Weights of a small mixture-of-experts language model, trained from scratch on English Wikipedia: width 320, 96 GeGLU neurons an expert.
Below are experts of layer 7 (counted from 0) of a mixture-of-experts language model. Rows are named router (the router's row for the expert), gate (a neuron's input weights, with its number), up (a neuron's input weights, with its number), down (a neuron's output weights, with its number) and show model dimensions 160-239. Each number is 500 + 40 x the weight over its row's rms, rounded and kept within 0 to 999. Numbers have three digits each.
After each expert's rows: "gets" lists some tokens that make up at least twice as much of what it gets as of all text; "comes after" lists some tokens at least twice as common just before its tokens as in all text. This comes from a sample of Wikipedia text that the model never trained on. Tokens count by the router's weight.

# expert 41
router:450484518505465496525536557494532547517514469535521463442564483499500485517486498492536520513491510520522420502515534559499526475501465486518546461535464562497444438556531532435425516511423498508514447452545449496442445481489502577513577420
gate0:486499535488518448589544500497460578515511535513500490575489480511600477546524489526513519536469522513514426461538456502475478581464576502551522460480511491531459480459528535485420519558523492474483507486491534533488447494519614487488467490
up0:498486447432492451519424494478457483495519443483581435521465510473519520527386495447411513497508521462479418439479427498525520504526515483538465484513538522481455499556554535459527506572434485519487510507455474511535518449473488503497472494
down0:459449517522545509541533405527609441522499456496461445447481465535408563531440527526516442488539457519448507541486517581573539443505490468495492503500525532563517532523433502515580489509456474440583471485471536560433413457539469506525460470
gate1:530516539546559490511526426520532498499476515503455466442431470484523443557504393500471527520491503543482459474519491521547528454544461540527500509514518551478487435515479512501412520512533511499469501453460427413550496511475527532464473431
up1:483440482607517433499487511538509428384525561538456475477489480476590410549486516460451540447550483488459476555495489475551447581496519520592509531479489519465445431538532511483485550525504488477499437475475516407579478491550487484462505485
down1:554491494543558515488472430453528380459508510603523465521479521481539508461418522538455477546451425476523436455509487584508528510511514483479507510444482462491491452569494561443566509507515537508552477510466506497480473504445473478454531488
gate2:515481530410460479481458515475496551498460504436487502623537559547451548533472488527494483454405506489560517518422516527483549487467512515528520448501473567508571441472533517532485486499503488549463465454550559560533483573528527448478484516
up2:505503542567544528506464547489556476472525429534454505533459470477502556493520457435527506469521493533604443532491543498504412508453508502519502536498485485422511503550484498503491527529510462456545520412499494508495511530509448408511470423
down2:437489573525520496528519532406486583513445501553517540563520490381530457499427507479552500546520489530516452541471484515506572509490519528491514497473523556433500456467533440472482496500515533506450536469518476514494539501584540510518464495
gate3:464488500474448453537525496452464497499482500596482533465494422504603483561460554506534473480490486540508537480475505467494525541513487541537483450499496442551426449474552509473447542457553487509457445580521525478528428537516509567562451483
up3:515566480556538467532487594487497511470547498468438535452496512507553498507566579428493470523563469550559480480455531434513444486507506478542449470517444484501510483485485516503573486491542504507520543457516472545457536486516595495453562494
down3:506545516488540524552499565458491458484565494490505473520515482488597462536452461524537500496527420524419487500547452518490534503538513541485522463460507501468537554539544547513464538547417512464520543535543462521501560561539571530495500441
gets: "201", "200", "202", "199", "198", "197"
comes after: "in ", "(", "–", "In ", "| ", ", "

# expert 3
router:443547513532454481461540544551562475520531519448508505476515466472526522546489498494568487393414584491509401500497521480526496469589525484449509476549463482443500488510502503483438515510486501484516510482595465541482515543494518514511486504
gate0:534448543512485512452429476547497507520509499500480536439545511499542589523508431478486464538430583461558409482530498536463497491457570492490519541536528476476504552491478498536547507459471553506514535535478529527476489518496511520498466452
up0:490437441513488510543544513491469491492557496496507518492457513566558465510557511517503511555544557441502536524550522451484472526488486432548533507420508510455460479499560514507531575492471452499495438470527449465522460447487507520505509470
down0:405567475490515494438423474591553543499506482495455475563523546466538424495523416515446471567539443478502453532513531502488567502450442516402497572501533470427466479507440526478454536530498464539587531481487490528483491544496431534528592555
gate1:533527522442500456516465414498494589561449476459521502498516422491570494485534462512421505521487523469495461482517519507475482483537446604540477514519385493475485500509479512473472483463462531467433591472535365474499466536496524518466474531
up1:552544554507520450407518483522471542525493513492456539569534436513501580473462503551503461459477449506446509480480492356494378502446477511500563484485510520482510471536453544479533472478515512606459527464534459437378502488485535438480518492
down1:477527500496480527474492536467428495487548463455475461468573485495537542502449473484456486557492445545511463457539462482425540530451520591430463552515488489498521575453454506506457503493501471529475443496529501530506522512583543525428419582
gate2:501506459537473506468525464494478494540439503572490494537509450525507529483473489454475477507551497441482428437515481565475507522456529464514491537559468483475449533496505486506489578501460437481522532531502474504533524526489527483454468465
up2:501519445497473524473428550435481485485496492588488526435526483473454538467495490429488491475508480527524522439498476455544612529509540547575525519484521496464461555461494498465512430488509491465575455375526445471493583420563499431503529514
down2:459521513465515485518482500495502482525519482532508464498445487482498522486487515554544483434483546511563488596491512511539558468543586527511562553443435485482532478497509526487519472612538505522474516388516480525525490482463396529474556571
gate3:546542494511467505429359498497554481521537554538563477468506468477556482453492423487450521443461489554515510486563527506431545559494476536515476507478476469479521481510536463463493462497512540494472579490488525436418483463553537496522467516
up3:515495494448542541495429446464584556453574490479516494470521557516502599507485541498542549543499557532450478486526537495503515531504484482561531514532539566498509496493490492514529493508504406513488613490409512525425448535446548512513518443
down3:546502538442449491480474514486509532455533428460461477468463525497531514477558496561437548483428476508464489483429468521526551539545401438504478471538523473566520428558472570434529504469415535468535479468521496469521554495521476442510519489
gets: "pro", "dr", "man", "me", "con", "s"
comes after: "the ", "to ", "and ", "a ", "s ", "ing "

# expert 191
router:472510563483497465580524576544499523511479563565528507476516440460522537458516506532563507447498516527443420488442540483546562492496486471499433484526499529473463483541527549553511497465416571508495477487490478524434483577566589525529620498
gate0:507469434526520410443502505498480478503577463480482566532538478498587488475406518527482512443575512517487484549468520510486497478481625513503497464498458529471525489552556595490546480498512546498492564424534478445521553541487542410469581562
up0:514575463533498548468489556488510414474490437474421526466495529555519507455499490472476480433539552529515506481495516504476490499502488566486451475460440524585451615521458473477471569471417481569556521404494463531523518526489565425491545513
down0:545528508539595496504557474453446453522497548512579488500561467540499516485529478526481611512468435513498497534463544475463481547531458541496493535482489497489454520463437489511426502529466495534533540534424488436571603542531482530508480567
gate1:513508548520504512404566533515574515477512539545516430495518530472540470526435476482570569488514556467476521491481446560498493429571476487466440503504476538516514439513483492527573522386566461471489575471492524474532503525522493527410482503
up1:530484536467521512538516497532566474493513518490466490506511445526517541482557539572440521525614454462558542510470525520499437511427514529535432455469492557508520454477482481502467488519505472567515516425486592502506551500501517534497462477
down1:524507506520561476529556470528516484504505487494434531524499454544581476480451501471565410531502518529500455502543478425485546550555541514453443506546515478470459508480459474429468442528518558435518525467442534450478525496469541500519496464
gate2:470454511478542535511516417578528457517455487462550476503550434554540518467558451451459477505500503623509514522488559496457486525545528484496464522497493505481515487501491525460565501471475467457447518450510530593501560489563519533539507457
up2:527533567561505531471456502544512538458532519462555476522560487561482490538492503514544501410572515545478490515473504496484475523460492463515496483467544507471523548393526472454509493499426457498475458552555536525508473543506472485477492542
down2:499514473538453462514553557491470451476500493467528538479507481469458580479524496451493558551475467501487544540503516506427494466443489532502534505423504468489477537539490557511470528407550453459458545531417498533419511526462485457500524513
gate3:520539541459536534475595506494506468531513478439565438554515450495490489465503417478416413474547499446530502440523530519515521406465503503561470511515565515476479526573534490533482469497532541513484456502445540498596507511492389582547534493
up3:503553532516520491473580568487492532517508465501433524448551546457488483488561523499569505496460499542494495479464466448485538486518532441395491536470585533472536445430525546568518477493489507437550423514518518506490466500530504551461500487
down3:568489464478532505556484512490521489479464526548505520535541420464503503477452496507468505555594524513502519509453505478491490522443480511429488545481519545445470522500450487527497482493496569462535528488542531545490472480472504499470490472
gets: "the ", "The ", "its ", "s ", "their ", "his "
comes after: "of ", "at ", ". ", "in ", "to ", "on "

# expert 166
router:419500573488475493547602486523564590533475501533542494542477448448539503478545539529496464521480458503428491450478489536529509450493517438552459504542471539525465441517509494530411581494497546592450484413560533510522484560539533543582508523
gate0:459503432488460482489480495519527574535556530531423507459581564437557534487506455509514552508444501426538559485534511526476559437501475425476453525482505530528490452486487470495502467514539505572558539537448504474558500530565558406544474509
up0:481527426480525418489579459479485523533540520461473516388477494520414477411513512495534440519571551495486484462520477465536517493446524450561510466500460511568525483442516534500490467428463462487521554537456558474491451465499477498521519488
down0:533460356484520468530500518477469523512416461522480520485487517481492489557591514487494476567540569489523491558465505546493564442463433482490553494469581490518452538454517495514477492568448464469511486486587495454477523548503525547456515492
gate1:536467502533450519460520484543475513457494554528538517443463449459564546497459570502508447465445533522484566577505490536483481438506519483458488508495519498500521511495428493559494449458513529493375559535474508537523546544569476538452442536
up1:435455490499468487507497521484546530457527442504440438504569522536507440516575447540462501621541433476516450450439527495491535501528485545527456460524515482405486505480509550424477532509470486503555502484609496429493436466480477476460473471
down1:477521492596508582502466496485505539510574492457498506433542482511511476461472473482510471498532549486433499564480439436514534457499509528566433512498489468428551479505486438477478539472505489568519503472454527495474485509548496457482487519
gate2:478585477477501550495555557522527510572459492445502525510491431519516529479556504522519535498502522469482505469557411471490524477490525467428510526470447478517516439520478486483508516466516550521500494529491539537588512499464432503563501481
up2:451463460488498451463578489566557511478406485489499524522577450571510470464513410488493530524501432461485448526467520486478507511499557578516441497453466502500531485505512535497465564463519586542546507472537405456590518561465510463553484406
down2:383576492547543538434504536492523534542553461536547465476526483457516506555432553517564532424455510534545484556432419506541499514473527541438472487535484510481522526497473479574582499492489495504526459497518476515478499429470492519507446455
gate3:483566537541447502508572525510479508490544513551544461497469517551519443531435530435486486480546524525490520540548525568434473531472556510567473504501537478568492502508475480559554485424455485530532524530539501589502552468463495547484488505
up3:544504515490505482462454524493474495463484517540483500494544427420510469479473480512472511502463451512522483475520467475567514451550497501473462478533496481526557563584499527527542465489493452534448486439491471408554514492524478511502551560
down3:516516504480524481461496552445467471555477467602577521505531546477494472497485492554545520483470440465513569461461518468490508494506485580588499510435440561487572488559431540560494508450468517509489546504512462437450528405502588464517484480
gets: "B", "H", "K", "D", "M", "P"
comes after: "- ", ", ", ". ", "| ", ": ", "of "

# expert 177
router:445551547424477533473585543502531579484485492506492534474518466513466478437571539566499470556460531581477515469482527534520577479491501447526491479540488540452490471496547504474485519503491501543474447473523474544427474489571497512499500476
gate0:431522436604461498499496531510490428491523535414553498477469535553526508448544489506504470548486597424545525528491527404443444507502449451497486460530540511528525446461483514512550458477550485499582517495570519455467459543445433507528491440
up0:467511508476524467456547525511488447490490419421494509475459526539481496466494541473479523482481539571497477565555446503472513540515510482518489447534496468484499429482499515484467476467463461461508475474488494433588558526542530549500541486
down0:555425523493590430510492472454510553511558493439464508403489433373476456549535515527511558517543491496465478491525502551579516615497482524438499515430561495552468508510503511529486446578414517436523532467525542496496531490450526472524579536
gate1:487584500472491522531508491561524492494448494527550561504537482504465569540511484512483475550460496480470518542519531514493520492473543525556494496510422442521502509494515568472474470533491455524521527462536539428466571453504472480578500532
up1:416559497484497532525484549571483476478483471509518518514543480499479596555541513477517470475467552466495558485554578526504482511452508493558491503503488502482544517519568478486521523540511481512514480496536521446455527473506448471570510564
down1:551558489510468448535480486503585516547430538529523496471513463521486488544451528449438460492481498502488535538512510549478531510510524503550534552474508412519540468476501529505494423459435463536549592474471563491468488482517463447580494549
gate2:495600458501488514553491522525464500500478528483508584429466446593484589488473551451467432494454520424506465562515528489533529527500526514560499475506461486531539579490532518503480473519427466507535523430532498482473509467525497489574557549
up2:540520528529469384494454500479490403505447510539505454472516522491502464554508447455528526496556557516434542484474501544518514483499551520457454483496468570494454570524484513455476462516523473490543523488485529422543503584507451573468519497
down2:466477502543500549504514462584532503506452469531424505517523533511487485489508408522569559455468540496490503481524575503495522483477469502485501548552525568496446456504533556479535543527524510518474449426545570492548601574498456512510496504
gate3:485498622503540485532455507435501467487537491503586540499521482497479515444419543487521507554447572464481548506444534494502519467484464510502482506437506445464465498589527493497562529439518501552536484554493534479541440495528446496493483434
up3:477489545489501525487432544532523507457560495536440483525443522489448392481534476447426485538462517456499518544532486535480519534500502492490542523513584441533404519472510476409606477445504536451526453522539496467555491514483462435399592503
down3:470515538535504513529463503510562528550544495469409438465495528488498511501436493500550493415541541496524478560498543435520501474527502498531500497534509539489485527509481478462489429515524467489507540544492471520500557464493536454512493505
gets: "| ", "- ", "\n", ", ", ": ", "\""
comes after: "\n", "\n\n", "|", ")", "\n  ", "a"

# expert 69
router:483546523501474469481504503527499478491500533492544497381502477477531551490499484521548521445485566495484461426499508457537478475577490493456425489538466527461522477510495478463459538501511554471476479473567482537474512606495509487521550466
gate0:488468584521519540496475435498508525450398445490532465484497508567497471500484465506460430519481514564436431529460549545488505518404472515478493498505465514482514575505482455548495512487464503568493440484490529540490501515517428478503554476
up0:498489498520542535547451470567482457508465479536471535522469546514548479476497504500490484523500538506477500481483510504449468533434457561418474433566564432547483505553473493506451489503517488535539479451522524485500495531568548507470507401
down0:417510484481552493487442436506556443494494485498449520442458488577422478484514500465472495479503505491551449496506473476461504509534496533553538464543488468558509435440561503533440489474521484511485439537498542510503479505491476526486531513
gate1:445442517582483552550505450536531531474431441522574509546421496510426469494542550499490537452476463530480475421482427531495543507553506488468479524526577505406513433529466527531510481564466481471492474544501594430433457516510539515539539515
up1:481473465501499461450493529464502524518483550489392508554560606515525549550554467520445454517460544461511494571493578471544483467412534480532493550440488515501526491498467500503523490567490455513480565524493493454474514480481520471477471398
down1:507489549504496464455439521441525490518449466543453550530497519459521552530547487434538525543454468471531434492426474461469477484518485475548477501610444519530532450484510629477521518475549448505598471462481478573429473480536531484516485507
gate2:521526457510507488502494441453504564525465513567514481417496516466426504490493454525554557421469571527480525448426468394565508453528553489518466506476546541495505403436528493518523478521576468498497529472480467535501527521537460469545499492
up2:465538506517429500553560463466420461536459447567494510521473446487468519550483455570500469417553475493582477505529502421448486555431494539632448510501498556464432474503438530450478532528511508492489517483476478488548534516501487542507623528
down2:571455504529517459503568484478525444473472458460567543499471492499509488523470478525488426504511551482512502441494501573503417469545485478540553409486488487501467504498473568566483527527509485516483525533484511631462516446466464454497521445
gate3:541444576574476517474498492459525468500522488434539563479490509519551475446502540446618439521521567463542430490521472513514502500519460537527539532486530534524477409565524512553503527504475531399542462531505451498517384534469450491516494590
up3:528453474467525510498460519435460535522479519448453535473522458563516386456441488526505518509470460480466566540581576550525491482497487558459467475511538557500461550541516549482456488465519463506538550475464437543472476459468521533547495474
down3:539471561546603446478456448473448508457557492538490497472576492553484570507466501484526458468456505504528528512558484564497437540486467530444521541452514501513493554471547469456514547502534497453479495525522515487518454491447396469441437573
gets: "pro", "pre", "sup", "ac", "ap", "spec"
comes after: "the ", "and ", "to ", "an ", "a ", "was "

# expert 195
router:441545541488474426517502536520524548549531550516501510424506497543538491497497517505501564484416524537530490541470559528545514494456404472510491462537496551472471464524541555464440545427534525557530466487517539467462478503538560555537500489
gate0:469528516478506479509542567552511507505552528502510510518484451472491456571519538532491482556448488488502460507540546554515492560424494505502541463525527560513459504454503431461428397474501476572458465459522509531499427513507443469564519471
up0:463510508561497484481548466509490525530464453491456473525504466452497456514484583447445509534511535480542478475522468503431471492430507561530499444558489587564492448479447486496413491466483529498563566427516484451505520465557462519503553502
down0:525478447457570525442479401521378498447484491577514410487506532537500407518476458467449497535545441554494504529547574552426477531464510477531543490504524497530466524472502533440479499490514547474457544512463453452535519521460520420512435493
gate1:505494459445469483487526497441509428512508518460483516444542534519403495443442493455426461504487490543565498582495499525501559418516513581535532471453469519568484490521500548497475417500547497468477473435521531439453517500494501429515487481
up1:460491534512522494476494442429486489517437556554506554573512481569501555516460493496564458479551519473506484514474508545434479503466512504462475510528518504418475513506525474528524576499438559461492494455522477495517451506497537581402470541
down1:589458530490482497525609461515484456617481487427532521525515503531522448482482507517491441508543523478526419518520525506554574453544457545412426493477478466529500478506515526566503496434479497505494557572542517504483469544516470501545501559
gate2:440540519552465445515516521500558539497584531457518594485510428622489472512504529448515558437489483464452514485483543545498523577513543490515581560556485523469545480526486519501525519502523514548509471499464490547436403499457427507452565522
up2:452494480502453523469476508469535494408501593487501482505424483502514515482510505501508551471455502587485426467469478619525474509543528482509495546517504401508550491495463482437489496560482469438524498470455454430540391463488485470557498574
down2:494482477515476531504516532509575496482522517511439548509454526530503478424489524489465518472494502540408473542462431548512538557539547528451537503474450533429487414581501475555452490445468531521498390539457528554577480480510501414536490533
gate3:482481439523509544428598550558566514549424546500524466488484514513519507494483465549478541464443478482497532496510526594518495442506475505485546460449438448520425499436547474531509433495535550518514463496424510516520506495531561530535538518
up3:503497447548543509473546512502507528509457514537441466489537486488518540556478521476424541467486566513543507521428515540580511436485482461518592546491492502489449524509455476446521434521514475513514502478453472561451532460541527489533512484
down3:440588450505555488526492546493526467502517386513467548467476471542543516574553539510435494585520512556528499432519452509566547526527527507525541481485571473519519476472488516524515514480537479466523599457483566495488446609482548517496435532
gets: "\n", "\n\n", "|", "| ", "- ", "=="
comes after: "\n", ".", "==", ")", "===", "|"

# expert 90
router:425531538505486498463570492497500530516564494545499494475542467484488455507492506514502551479490521521471490551470567547495580498519397441556450473543474614450472455516537523455512502499481516543486471422487499452485499505465585500541539464
gate0:413487450426466505498486474558496507458585537554478538499490474525528502522421507508487484539486451498399406508506445542500505576475517471470488466520501484516495528484590457479462516533450566485453527467546450531562529533514461578540419540
up0:480525514524491545555486427509430430471566469460500521493559550445514562528451537480526490475585436503401408523479521513482500513459530496461510485498457587496467517493489501472498500579519579497510477467504470445561506543479515563544475540
down0:532489418588557515489533464547486498523489451575498463475488499508472427502453457453417434573463499534495497483483469508460589536443510432536426541453510521512520478478513479527471504494501520500502502492443464512477465504466459493468429551
gate1:518492520515502511499462477549499553471513548485502515527471522549538526520511481514503479475457579556474517505435464499578423543529494533520513554475524457535524528452463523453512499485454544560472503523508435542454494479518443482480500518
up1:517545519502484513554504460467527529506523520514514477455419499452510491546489461500468496489490534544426525480525535483438507501557549544488548533494475501504517478476542487472456441514554476544526473413490432511470554535556476520572506476
down1:501525482514532511493505489530530497470505536436463451492448467516477448497514487527440512439391503514434460482528496445436507525508508522507554532422485551458485483523403523562498453476481527504528460425404475518471473521515460532599609491
gate2:465519475487498507495498474496531485533471412464414455468572460494552522513448522485545472484544509486583527488513485426437455507583534475537500518556520510482497548518574465512527497462530492521527537465494543502473501437497523478547497497
up2:461502473432455507548482430456486540492478479485458480479555451529478499526516547500526514575525585541490458516480522439478495582450557519526498568478588509510509446507507563474496480440480453545512393446514555534458455495472586518450491500
down2:492453506421525530551531465506523559461556550508541533500465505468434527496541472479441412504561486446466465498452551570443529481528510499556541478384524492602520496433504536493531528511547552509511481446528504574409541492549524486491525485
gate3:465471452487479547476500465485460489478526468488476452451451531509575547478453532425495522461527481488548505575473493496533475510492447500480467484548486586490474474435515470579463396507525510453475497440565520508414496545499509548500499518
up3:471507530517592579509491545497553567475518421509499558403472518529446489535557519476463416487470562549460504566460420476517496509508525502483473495517489476511494524478471444457498517452437556530477535561447469498513522565554526502458484485
down3:512553492503509560545446501416501472470493452533543462461551444555483451517537513492522585486504569475546538468483474451425518499469485492513508500471573542530521416529477445519432450478513425437433590445480497540508482488493555505453514517
gets: "| ", "- ", "(", ": ", "–", "= "
comes after: "\n", "3 ", "1 ", "\n\n", "4 ", "F "

# expert 242
router:450547517501468442483473496517515499505496512564534495432491482520583538496572525517536473433519485488468513480486547508562525485587483473510498507540459483453485479509530550492450541526481511473494503417569485492497461519554526554613541490
gate0:458493488479458545513534496442453549518529510468526484510577569560493527396517452486570547416538504410435470471483479498637499452518458530506501521488432479516465500476555477440554553470514494507540480516476530530553478576448488497547449478
up0:515496465485462507536567506504457503468540483462512511539510561567475419516527547476497514534528490538443490543504526518474534506459530552402444476465492493506489469483542465478489492481512476508490464520476509487464520483467507502548420520
down0:481493472505503455533412505515466482510483526459484492509477514487546485496527488511511448533509538507522464566511451464491524451540511500533525568584515482473460589550557431513516586509459460517494462492546444424471502477485485462366475576
gate1:459462513491493504500484429491494532523499498488553468479473526469488429508510439505549487469445484499449525508469479457515517500521436468528455523563494553509506522531528511472500560523481517486484487559420452576508526562507442498526602494
up1:439501545484471538489468493486487481543501534521484549598448462449453504469545496504515508471519499526497478493403520494459481535433497491489567512477495475435507454490484501489558444436503436510507451533546520425512523473472527448461519551
down1:480493459557527564602548481531514545465500465455612474504532505445512565525451538546508464543506529548463433508543493517432524485488449446567533542504521525471491495489478471538505541558537537560469492501509541492542544474508487504518495504
gate2:449548476507426480524504479479537565490498515523483585525498446446553528504489550509439518544645484465502453483542498558454533520538473459483556490506451493526485511487452500412495495468478511541543498481473467529617506484512515498454529541
up2:542499462461542486447487516523513507455463525474500426530522512538451502454499459511496507501437440536486493518486487502572512499506456495548503556534444549452578517567494461557542524492533468498475454533497540435411549521582477481501429503
down2:490487551443452470533497482469522482506504466543557535468457521465544557540459523517550456488534514498493515492462424487467560512504468425465499491460526525501427514487518518522492422506451516508454494470478493454496481437493454471557494438
gate3:419501552550444490457557525467544478621475498510440529439506534523454503525519483515515481546441481490541508455485471491499522462512477413507447445501595525479455509508427507446484455432486493450496495540517531481498526513529503493417555534
up3:562526510536497513490462484470504573490473498450528541506508547513555532534579545473545440516485498468475506446515527456420400516501435499491397551573518491461523395501494575548544546458459446542509496578485493531463474513495502582570474467
down3:531536475462489491514481491492531499459473497546515448514498555477523453538517446470521570478551506481461523551520501482492482653483516592533437472466539492532582528462515539505507509491427563500492552446472477532529523557468429630415518499
gets: "inter", "un", "ad", "in", "con", "re"
comes after: "to ", "the ", "a ", "an ", "of ", "and "

# expert 89
router:465513534536480447542529533506539549510486541520509520439529505516582566515535497550507506487532512548511525503492511487530536490476452504568530478526498508449448481531516573474481554507474528574531461428500454497498485514543508511562530493
gate0:441421555563508513512528569487519531450415534501497481472538479423546489512433562499457524549482478572514506540463502498470506475495498468455548475423513460472482529476499596457519557472520488388469455513486459495486555514459501480479568517
up0:474443566427518480484458544473574511511455517501476423503459482505554509568507458497532549475508485527491499437507464495524477536557510501499549527415495549477448518471480509466464504466533490544533490521550506528511481555437556545458498602
down0:476517554538511484473485458502508521413478517531478436537508507485532450474493582478474426487502466523541519508565448462449491497466547482463499521382564454525448562506490527567490492528540512490497416539477508509555586512542552525585534513
gate1:583477544504431518499468504523459547544506592489440555431521499551447523527510460452474506560516526470544525416505594541497455497506509425523466486448527556480577480511486521543525442567516453501494506537541531495538522463547479577486520569
up1:483482485576514411485525491533526510506438483514494443552494513512600466412512498512541503453454498484484468478546568574474534572526455553499525551537505567492452455558493465445494482443479504535593488495403505513495514474525569504448473485
down1:498468529506515498491524485509493480479497501537404466463539448440522453546495507457561514537513474444520573537581520518470500436510410446496483460540487472516500436504486447473557523547552474478551460618554549542440594498482507466516509623
gate2:514506463577487520525482513479458488505449478520527496417519534507498534551531515493482544489488514523385463559523535464528453474466462463541508454508468548512454442537480450439560482491462585530551475490540504465484487483595496494478459537
up2:427394439558468502504510431462474458523462437525491500531486452586566482593513510503446509494532490495495516497525490505532537550523521509508495488475467573505466457465508465530516583486560505581570507467490496434506491428499490465631536471
down2:589495524467446491480588450492560527524374475532489438489527484549493501489489526457500525576474521460539523525494473543460510524479455435556484517393518463509549504615511553457481452578499454523492472539445503526397455507476510484451524535
gate3:509397505481506502382513469492534529448477494479486513482511471513454490536559485537511511509479570535525533562475441414512508371471472486546502522527495560533448521429501471531474504441418510508543461473568499503436450459465413469565447491
up3:518459520453527472431451457584453518490463535495549467445575484524545491489425550493539519468577406431516487480542523574518579528483511481468497553546513457492503529483461505563539545536510499514519479514556496551476523483487488493491480459
down3:530560486470434553539557454527555468472510476559488444507522506467523470524402559510527522408464433548512501475519486491562488515516434472453489600519398544560548513463478568539493482473533483463545505535480486492489497535574510496556452500
gets: ". ", "| ", "- ", ": ", "). ", "\n\n"
comes after: "\n", ".", ". ", "\n\n", ") ", "\n  "

# expert 46
router:486487543467484516530479532504503563520550534508498522485555461479594478552513546492556527552493523534500503522452515514533557483506451456533501459536485612494477440520575528423490521561500505515455492459528509500496529486511616517561518479
gate0:512536504539533458506513486511513542575450491507526453488591425548534551534483503406458474584483487530528445487426424544513545490486459544458490499519506606493526544504539566492517511483516558462515511530505412503465519489592527494546505369
up0:538526466474428448541520500518484620467546531535475547465486552460468532427489441479484628524425526471535472444451477501467547562537573556559492507496477485474523448550473466464532531533527524516498419427506563475500457442505488539466471543
down0:506532544512439497539473434545522498469508496506519528484449541524528486549506502571510404465483512491500511659492545497545456462520461514467482471482511460486495485518490552562505522472523525478499452527468513440545510470485524560495539560
gate1:473495528468554451497539441446498498551489473505481522422496518451478516517551391521494462476575485548541497481524443485562443535566453510536496484570493577505493539500431575559537561487518486493556531622519497477503474546486466498516491543
up1:521482457525526517528491565551517478494498481501527451494499540529547506513462537488524470480477510377524488485430533502483521525465556521558461490493508488502502460453526509479448511506492510518460419554517462490459477469514563565533544506
down1:455504487470505540540487404508527558462458507495456432538498502434562456527493478451500514453465515523500476459517512560520526542508487462521551475473448491498478467451451553527447478396473536488512536524546515477520464438436435495475540487
gate2:502479543462559505522479519518477460525516461494483510464446500433558439450547499447555507474433478512511492446444387462598489399510489496481561473492512577456575556484556544448454496569538505480474501556468518495477513448507545451499530481
up2:501476483425530491531488472466546519410480551452532502522505544480470514548492496569477467554544545477500468498501617582419535530505482487511476533447534507520467489488538487512533499426496484490500437463506483484572456540507447468548511456
down2:433463478519468540412555537435510453534601539460463474465487474474514431565495504494499559467511517530382442477464483559419521536560479410515500430532496508541461499550506492498463493523445441482502493538520501482524476497536508551506499525
gate3:545486551513479424496499562498523450505504480522495478539470444491493505518550494553510471500524475562501459547545473433473457496495505505521503503460525538483463494544446447468497521603411492512482545499465497536493554529478520563456471458
up3:519472493531526523490546496525460550503454412469504537499522460481530527547544501472502444441497481470505538535488503491510549485459445523561466474585447554507499461504432571483472435528500520511508407465443471488428450455519565486532544515
down3:530520506486443507510472537496450491496411467498425527543458502493541555536570546488559479510420463541531469500468531538531453486471433521490416514511431481551405553442502491476451496453472477483508474548556499453530496502530549520454512499
gets: "| ", "(", ", ", "May ", "July ", "November "
comes after: "\n", "| ", "On ", "on ", "|", "In "

# expert 160
router:493539521494458523475535520530496487591542541503489462452590469539498397554524533542519503496463533521504547528493533541546475496491514483540469463540469589458491521553548530511414545479500481543501472420543492519516486484541528473543539451
gate0:451613513506490527528463498622489452500469473548524550473504448493489563481474477545489568518473520423484487556551537544549504495510579506513527548508472511519477538526489572486415492533474515490521548509471497500501506478481516472544547439
up0:466484517479478419496518530500460500558529454482472443494461487445481568498498445570514488492518453497482462482480504512493481570434450508488497514530533533523470488397513543509532471501499516464461528549463499480454460466472539409567603480
down0:476559527474477528501413508500526356528465430495537475541493491505395500445511505597468483497504511470498415574561530507473490488497456486478538511497518567531554425461537449451510501445565517509475492516472477455480428519500525441428386437
gate1:436505547494459479439529510488419462524486492476536602486544515498531526530475513551456420508500570508591549562464485456525513479493537485462450476497538478506469554504499507487494492528516481461570501509525553523534487507515554506494486419
up1:527557490485397523539464441501533485491473523528477491432448494495499507431475529496442483483515459538514524498500518492529458503446426524542517510477451527529524531421470587477474487453551501518485533525426437493417493484486492461475517533
down1:476489481523528508558464510543420499545558492493467521486410502525475456492481531517515495539557551450554475575413438530561529414530426454475509479521496521473521508507482532479414469588594484516484477499510443471579522472490524471491411494
gate2:536521523555508481528550526545525514488515586476533525482497460541517465501511545508489440489526585545487557482512530514531522490510514492489524419480499592464448497491590495503491550422460541502484516479510484506449458550468530512521483504
up2:468508492485458478436469518519516452468453530501504566530530590478508470556462487527472522492478492502513541551511503473463375411512486495592463580516566475482510513482488502458483547488547463470511552498567494492512575458490495440484515524
down2:553551479564526561490545479472397515440400501481504590497505474497510464421512513505496561527590480582439507483519506537485493471544506531474495419573459478519546486545541475479510478499494557518492496477541500481411564483493555546514470484
gate3:508508501456492448538488567514526554499502515456486506527518500555519517477526540538488465527471486493552513516506516443484520458495472444541471477467484543527531399437559542546435473542491456486494499565409492447482461590483505526453404496
up3:515456467488499497556474532513464484458475467514487553518468508453541547531421518561532492418511472567554489574505526476593529529501486486497461390462515545513478579469449475526506515524472547610469435495483482502452464474523515476448489513
down3:436527496475500521436526652525503541519431541455558477461553515553536513564518502539480494509496531523450521560486525551476574511508474515448447490620524572470439472487514440488423470496470577454500555502454526521564575498481412526513455513
gets: "\n", ", ", "(", "May ", "in ", "January "
comes after: "|", "| ", "\n\n", "born ", "on ", "On "